From a checkpoint of a small mixture-of-experts model trained on Wikipedia: 80 experts in each of 4 layers.
Below are experts of layer 5 (counted from 0) of a mixture-of-experts language model. Rows are named router (the router's row for the expert), gate (a neuron's input weights, with its number), up (a neuron's input weights, with its number) and show model dimensions 256-383. Each number is 128 + 24 x the weight over its row's rms, rounded and kept within 0 to 255.
Before each expert's rows: a language model's description of what the expert responds to. This comes from a sample of Wikipedia text that the model never trained on.

# expert 15
Possessives and contractions. Apostrophes in contractions and possessives, such as isn't and movie's, and possessive pronouns like his, her, its, their.
router [143  76  99 120 105 126 102 163 134 123 135 118 159 145 113 137 101 139 123 123  89 120 121 121 141 141 107 107  85 130 106  91 153 126 128 132 129 146 123 131 135  98 109 137 149 103  93  86 179 125 124  88 150 144 138 166 106 131 183 139 119 145 125 111 141 138 118 125 165 102 138 135 153 168 117 155 111 116 137 130 142 185 124 142 147 126 114 135 113  83 115  91 147 149 131 104 118 140 134 117  78 106 141 119 126 117  95 134 124 129 104 158 117 140 105 119 127 129 107 147 124 168 140 115 125 103 121 143]
gate0 [155 139 158 136  79 129 100 161  68 149 105 109 124  87 118 154 115 121 181 125 137 120 163 120 146 135 153 117 119 134 119 119 147 124 178 144 117 108 167 134 158 124 120 117 121 138 145 128 149 113 143 167 164 103 142 134 106 124 156 103 144  79 164 151 116 188 106 136 123 109 125 160 119 133 153 180 127 153 114 111 126 121 127 140 101 102 100 133 117  95 124 155 139 131 106 188 106 117 151  91 170 120 136 111 107 130  97 124  81 146 136 144 137 165 138 165 128 117 125 107 109 176 106  92 167 125  96 112]
up0 [133 163 129 113 138 110 138 116 156 142 144 102 118 138 106 127 147  73 123 145 184 132 119 137 112 140 105 118 125 144 114 121 145 117 142 119 124 103 100 125 126  68 112 131 151 165 103  86  92 121 105 164  96 155 170 107 143 120 113 174 123 107 131 144 142 114  99  93 141 147  87 150 160 110 124 156 163  69  96 147 138 163 106 113  98 162 119 116  94 130 110 144 115 105 108  85 109 112 122 114 138 103  93 195  85 163 112  91 157 102  93 131  98 122 161 127 150 149 139 147 114 172 161 136  52 158 138 170]
gate1 [130 127 136 150  89 104 184 124 107 134 107 135 132 118 148  91 127 132 131 178 129 182 149 140 113 139 127 133  83  90  73  84 154 134 185 153 140 136 141 107 149 101 135 120 136 113 103 183 139 130  58 146 126 137 148 104 108 110 110 146 108 136 142 159  80 164  91 141 110 106 131 148  94 126 129 109 107 174 160 153 130 156 161 154 124  52 124 104 105  64 125 135 184 145  97 124 144 115 110 121 127  87  75 165 139 101 138 102  97 137 159 153 113 128 169 149 142 154  97 150 109 114  89 101 139 142  90 123]
up1 [185 124 106 119 133 136  86  93 151 177 134 145  88  87 143  85 125 119 135 135 131  74 142 163 102 145 154 155 146 143 151 112  98 107 132 112 145 151 138 113 121 120 133 135 149 119 148 150 145 124 130 101 113 108 131 109 109 122 133 144 114 142 104  86 155 102 132 121 107  97  90 127 171 115 150 147 125 115 121 119 170 120 178 134 136  93 131 167 144 152 117 170 120  81 146 140 142  97 189 157 140  89 157 181 156 119 130 160  88 126 145 133 121 157 113 140 130 109  86 138 156 157 107 126 113 156 126 130]
gate2 [115 107 143 164 137 152 134 143  80 155 142 153 109 115 107 121 156  90 181 130 101 149 147 135 107 126 158 113  84 120 145 156 140 127 110 101 119  82 137 109 151  97  96 124 110 151 124 154 159 118 111 133 161 146 119 151  92 141 127 153 120 112 119 163 128 127 169 162  92 124  68 111  81 164 135 100 130 116 174 121 117 133 124 121 125 138  98 140 119 119 141 134 144  91 115 109 116 142 113 115 122 142 147 146 120 148 122 109 129 155 126 157 145 129 146 159 116 129  93 138 154 134 129 111 124 138 125 144]
up2 [138 144 139 134 144 138 126 114 131 151  92 103 147 123 148 106 110 141  67 142 130 108 117  96 175 165 115 147 170 142 128 113 103 142 152 127 150 160  73 111  99 198 141 118 124 100 184 136  91 125 133 131 105 106 133 115 133 154 126 103 136 182 154 123 122 116 101  97 174 102 148 133 171  96 137 146  89 122  88 124 170 124 123 106 127 115 145 150 110 129 101 153 136 152 139 130 163 137 144 124 132 108  98  91 125 139 141 192 119 139 147 108 142 101 107 116  82 114 146 106 120 113 114 179 150 132 104 134]
gate3 [102 112 158 119 116 144 130 105 141 158  93 109 141 125 147 110 140 128 112 144 145  93 166 130 101 115 103 112 167 140 151 122  53  97 169 132  97 149  94 112 118 164 125 134 135 162 190 147 124 117 105 134  95 124 145  96 162 183 173 125 140 147 131 136 144 129 117 140 106 177 117 144 167 140  99 156 134 127 126 150 116 142 117 119 148  96 105 148 132 122 148 138 118 119 136  93 121 104 132 146 139 149 170 155 125 118 133 106 136 112 135 119 103 116 118 159 152 157 153 142 115 152 149 153 110 143 115 129]
up3 [161 167 126 139 122 141 129 116 124 111  88 146 112 162 137 101 143 116 180  98 126 126 122 129 148 127 116 184 122 152 138 106 162 118 135 137 129 150 131  95 102  80 115 143  99 106  87 107 131 129 158  68 115 146 148 124  86 124 131 121 126 113 111 114 147  87 140  95 165  54 138 102 100  99 139 118 131 122  95 116 186  95 128 161  93 165 108 135 123 163 132 152 100 128 125 177 104 140 112 144 138 120  97 132 147 114 170 140  95 132 145 171 157 122 150 134 101 121 147 122  85 127 123 126 163 122 171 151]

# expert 41
Opening brackets, prefixes. Opening parentheses and brackets, compound hyphens and word-initial prefixes like un, re, de, co within running prose.
router [127 141 113 162  89 108 139 125 140 120 147 129 149 135 160 139 106 125 130 123  74  93 101 157 152 113 123  98 134 121 143 126 112 148 171 153 123 146 115 140 121 123 156 179 102 143 118 144 148 119 120 148 111 120 162 173 128 112 123 147 107 125 156 122 142  89 116  93 155 194 142  98 146 128 146 144 104 140 119 116 132 161  92 131 149 104 188 129 141 100 142  69 115 121 111 124  99 134 133 151 106 138 151  90 105 147  91 109 128 151 123 103 122 116  87 156  98 156 139 108 171 137  92  82 140 149 162 129]
gate0 [103  95 112 102 129 140 150 113 125 112 113 144 148 139 139  87 131  76 107 147 136 126 122 156 183 103 172  79 107 144  82  98 168 178 122 134 124 141 136 110 125 103 142 120 102 115  91 139 165  96 143 131 174 101  97 128 130 107 160 142 121 150 135 174 128 142 142 135 106 132 165 108 144 126 174 147 124 122 143 117 146 122 132  89 130 116 131 184 161 121 106 138 113 128 137 112 105 109 122 117 126 116 167 165 121 143  85 155 136 122 104 122 148 119 122  98 168 147 154 160 190 122  98 113 114 140 109  58]
up0 [155 147 158 112 108 135 142 112 113 142 173 114 118 134 148 142 119 126 114 123 152  74 112 130 155 138 130 108 133 122 116 157 132  90 129 120 113 159 113 116 117 128 127 156 129 103 124 139 114 113 129 149 121 112 126 127 124  59 134 132 125 155 110 136 115 133 187 135 130 115 144 141 111 128 157 115 152 135 114 124 104 153 114 141 196 114 157 145 171 106 112 137 146 114  94 118 122 119 150 141 168 122 151 112 141 197 122 172  74 113 118 143 142 105 101 127 148 184 113 129 169 116 123 147 156  93 130  85]
gate1 [102 154 162 149  96 110 127 115 115 129 110 132 127 100 125 103 117  97  98 148 116  98 135 102 134 135 131 117 115  88 123 128 117 145 130 149 114 120 138 139 104  85 179 118 128  96 179 143 153 128 144 139 139 151 134 122 112 115 125 123 177 103 158 117 131  91 118 111 116 147 132 119 113 135 147 130 160 137 112 149 120 144 159 122 144  87 115 129 136 154 104 145 120 116 165 137 165 130 164 128 100 136 143 159  84 188 136 113 152 132 141 127 166 138 117 144 107 143  96 134 120 126 107 138 131 153 138 140]
up1 [140 146 176 135 157 122 145 112 107 103  97 151 116 131 132 125 134 126 158 126  83 164 130 110  80 136 151 128 119 143 161  77 121 142 137 152  95 113 113 121 133 123 135 146 124 159 144 132 115 149 112 147 126 160 114  86 105 117 137 121 142 141 114 160 107 147 116 100 163 182 122 116 138 111 137  93 133 169 107 137 161 125 115 126 100  60 140 172 116 127 141 113 102 153  93 101 171 118 142 143 143 120 160 153  70 164 145 117 135 161 122 148 138 148 178 131 135 176  69 143 113 126  75 139 135  91 158 141]
gate2 [113 140 151 146 119 125 118 113  63 166 103 134 127 137 110 110 130 144 113 110 164  94 125 179 140 106 152  94 132 109 109 158 158 140 145 110 160 124 139 138 118 112  86 133 110 114 131 137 115 113 132 192 133 145 159 128 129 155  92 112 144 129 115 128 121 124 140 123 119 148 148 138  96 147 135 127 150 119 156 125 117 117 151 121 146  96 143  86  97  98  87  92 117 115 114 156  87  93 118 128 118 137 181 119 156 114 132 127 145 153 145 151 125 125 102 120 113 113 101 130 191 125 135 132 113 133 136 156]
up2 [123 162 158 137 166 125  94  76 152 104 112 135 147 134 159 106 156 119 124 147 130 172 136 113 106 103 140 120 166 105 148 129 163 149 121 165  57 110 132 130 126 162 149 119 112 124 120 155 146  77 105 154 142 154  95 104 137 136 152 144 153 143 142 123  72  87 106  74 158 113 106 160  86 144 149  90 123 143 113 119 136  91 139 162 159 153  99 132 154 140 150 162 137 122  84 153 139 103 113 134 149 148 126  85 141 137 115 128 107  62 155  98 145  98 136 100 126 110 168  71  82 156 111 142 125  93 124 135]
gate3 [171 130 149  90  93 106 100 161 126 106 129  89 133 124 139 138 116 148 167 108 117 106 139 151 127  91 106 121 142 128 144 109  98 114 166 128 183 130 110 117 142 118 122 125 127 149  87 118 130 125  81 160 118 192 156 122 117 150 129 142 132 104 121  99 129 120 128 137 151 163 135 147 105 120 134 120  83 162 104 180 111  86 131 145 118 130 130 128 147  85 130 128 153 104 137 137 125 139 122 123 102 151 148 132 136 173 118 131 155 162 104 131 117 137 149 141 165 160 125  94  99 139  90 108  86 125 121 125]
up3 [ 63 125 125 160 145 137 151 114 102 146 137 158 109 126 105 127 129 103 108 121 143 130 110  98 135 141 154 121 132 169  84 130 134 164  83 129  79 138 147 111  98 134 122 113 138  98 171 164 106 127 175  88 149  77 119 178 130 127 110 110 126 132 118 138 118 150 113 153 116 114 139 102 137 142 131 133 157 128 142  83 139 151 101 101 137 122 109 133  81 181 132 148 116 167 122  95 131 139 106 142 186 132 131 130 136  71 110 116 108 111 135 144 142 125 127 114 112 137 117 129 150 119 171 152 158 164 158 104]

# expert 57
Opening quotation marks. Opening quotation marks before quoted song titles, awards and quoted claims, mostly in music and media articles.
router [115 131 150  99 118 113 122 104 157 162 120 120 131 165 114 115 173 100  88 141  80 156 130 151 113 160 139  81  99 112 139  87 149 115 143 129 126 157 139 136 165 121 151 153 128 169  77 136 155 107 128 145 127 164 151 147 142 122 145 129 180 149 119 133 128 115 156 153 149 127 137 103 134  98 131  83 102  94 100 158  84 104 123 156 117 150 150 122  95 152 103  76 129 141 120 125 104 155 104 112 121 128 127 126 118 128 119 113 144 147 135 134  96 123 107 102 133 153 140 129 139 109 107 167 141 120 120 125]
gate0 [145  88 117 120 114  84 122 148 118 160 132 108 125 111 100 155 104 124 121 134  93 123 166 114 102 114 107 126 110 124 202  90 110 138 115 148 133 146 153  88 117 140 158 147 132 130 184 127  95 108 153 124  79 120 132 109 106  95 112 122 130 134 108 147  73 102 157 134 143 135  94 166 171 103 154 143 131 111  91 102  88 101 147 122 111 129  73 118 129 204 106 115 132 114 135  98  89 147 124  92 158 126 106 140 147 117 172 157 117 162 101 116  98 127 124 168 124 100  87 125 116 140 117 132 127 137  92 118]
up0 [106 140  89 115 100 109 141 125 130 157 174 125  98 137 161 160 154 134 130 117 111 140 107 148  83 100 120 131 126 169 139  99 154 158 166 145 160  97 186  96 111 128 133 106 128 150 128  95 130 120 137 102 114 138 155 163 155 149 122 116 133 117 117 148  84 141 129 109 141  82 114 184 125 111 110 125 161 167 116 153 137 150 124 141 151 131  89 119  98 143 131 136  95 144 106  93 111 165  88 139 138 126 119 119 133 144 159 102 122 164 108 156 110 173 131 158 133 124 132 111 142 134 113 120 117 120 119 115]
gate1 [108 104 110 116 109 161 161 154 135 168 129 148  84 144  64 111 135 150  85 189 161  69 136 119 185 107 163 149 126 142 123 142  85  82 168 140 104 111 142 113 152 150  96 150 149 142 135 145 160 135 125 156 131 110 177 123 131 139 130 134 148 144 132 135 134 144 125 116 120 121 127 111 100 134 112 154 146  92 155 111 137 145 114 147 129 128 135 128 143  89 129 134 126 109 132 127 137 106 128 164 138 140 153 143 115 127  99 155 124 112 115 153 136 108 176 138 115 141  85 115 123 129 145 152 117 145  81 103]
up1 [103  75 118 137 150 103 170 149 110 142 124 146 142 157 113 126 138 155  97 147 150 110 159  92 143 120  97 158 131 108 118 120 119 119 159 151  78 134 105 147 126 116 166 122 140 161 145 150 137 103  90 143 174 110 117 128 140 111 110 131 154 123 100  94 130 149 120  94 123 117 128 136 149 147  93 139 174 130 133 120 116 137 146 173 145 132 122 135 129 114 150 115 184 135 126 140 129  85  85 155 132 118 155 146 124 101  90 150 124 105 124 193  86 136 140 103 130 144  65 119 149 120 124 162 124 124 107 105]
gate2 [ 80  99 113  96 114 121 134  87 121  96 132 149 151 141 100 164 111 118 108 146 146 168 100 139 150 122 132 133  85 125 149 139 132 130  91  86 147 111 160 137 167 131 112 141 100 155 136 151 117 132 139 134  89 134 117 134 122 144 127 102 147 147 123 120 134 118 149 113 167 131 130 108 101 116 146 126 139 107 149 119 107 141 104 123 120 102 146 125 104 152 159 115 112 107 142 104 137 115  79 115 179 183 139 157 124 164  97 151 127 128 145 127 133  94 117 115 151 145 121 137 156 112 124 137 114 128 105  86]
up2 [112 144 155 177 152  73 116 118 100 107 132 140 152 167 156 126 130 109 196 133  57 142 121 147 144 159 139  84 156 119 144  98 125 134  88 134 121 172 124 132 155 144 148 148 131 169 122 124  96 120 118 117 106 124 121 145 152 135 100 146  92 118 122 151 125 114 125 117 145 144 165 109  95 126 110  78 115 136 119  95 103  98 193 102  80 159 128 124 137 173 128 163 119 132 127 165 142 136 180 148 109 124 139 129 128 113 183 161 112 132  95 150 146 167 169 131 123 106 126 141 148 101 122 146 119 107 113 144]
gate3 [143 116 120 126 129  81 127 112 107 159 127 113 116 158 103 121 173 160 140 118 146 108  98 111 123 126 132 154 117 121 122 152 140 106 141  80 139 170 136 121 108 125  91 139 145 120 134 116 128 132 161  95 167 145 107 111 118 147 127 123 122 117 153 106 160 122 128 142  95 151 145 130 127  99 131 112 120 131 133 117 103 131 117  99 141 124 131 126 124 104 167 129 140 117 114 116 164 109 168 165 147  86 105 157 110 155  96 129 153 143 118 121 133 157 134 136 172 112 109 111 128  98 147 144 109 143 160 140]
up3 [135 130 139 167 142 142 107 122 137 110 157 139 139 143 117 134 148 114 156 153 115 159 138 122  78 158 132 116 144 164 141 105 141 115 109 133 131 125  95 106 137 151 183 161 180  71 162 121 133 119 133 128 146 109  84 127 127 149 170 118 134 129 110 146 102 134 130 142 102 103 156  83 142  88 109 111 140 119  94 109 159 141 106 135 133 142 111 132 120 117 123  86 132 126 165  83 133 102 117 138 115  81  75 147 153 142 183 128 134 127 131 131 138 105 123 148 121 134 140 122 142 109  97 109 145 152 155 141]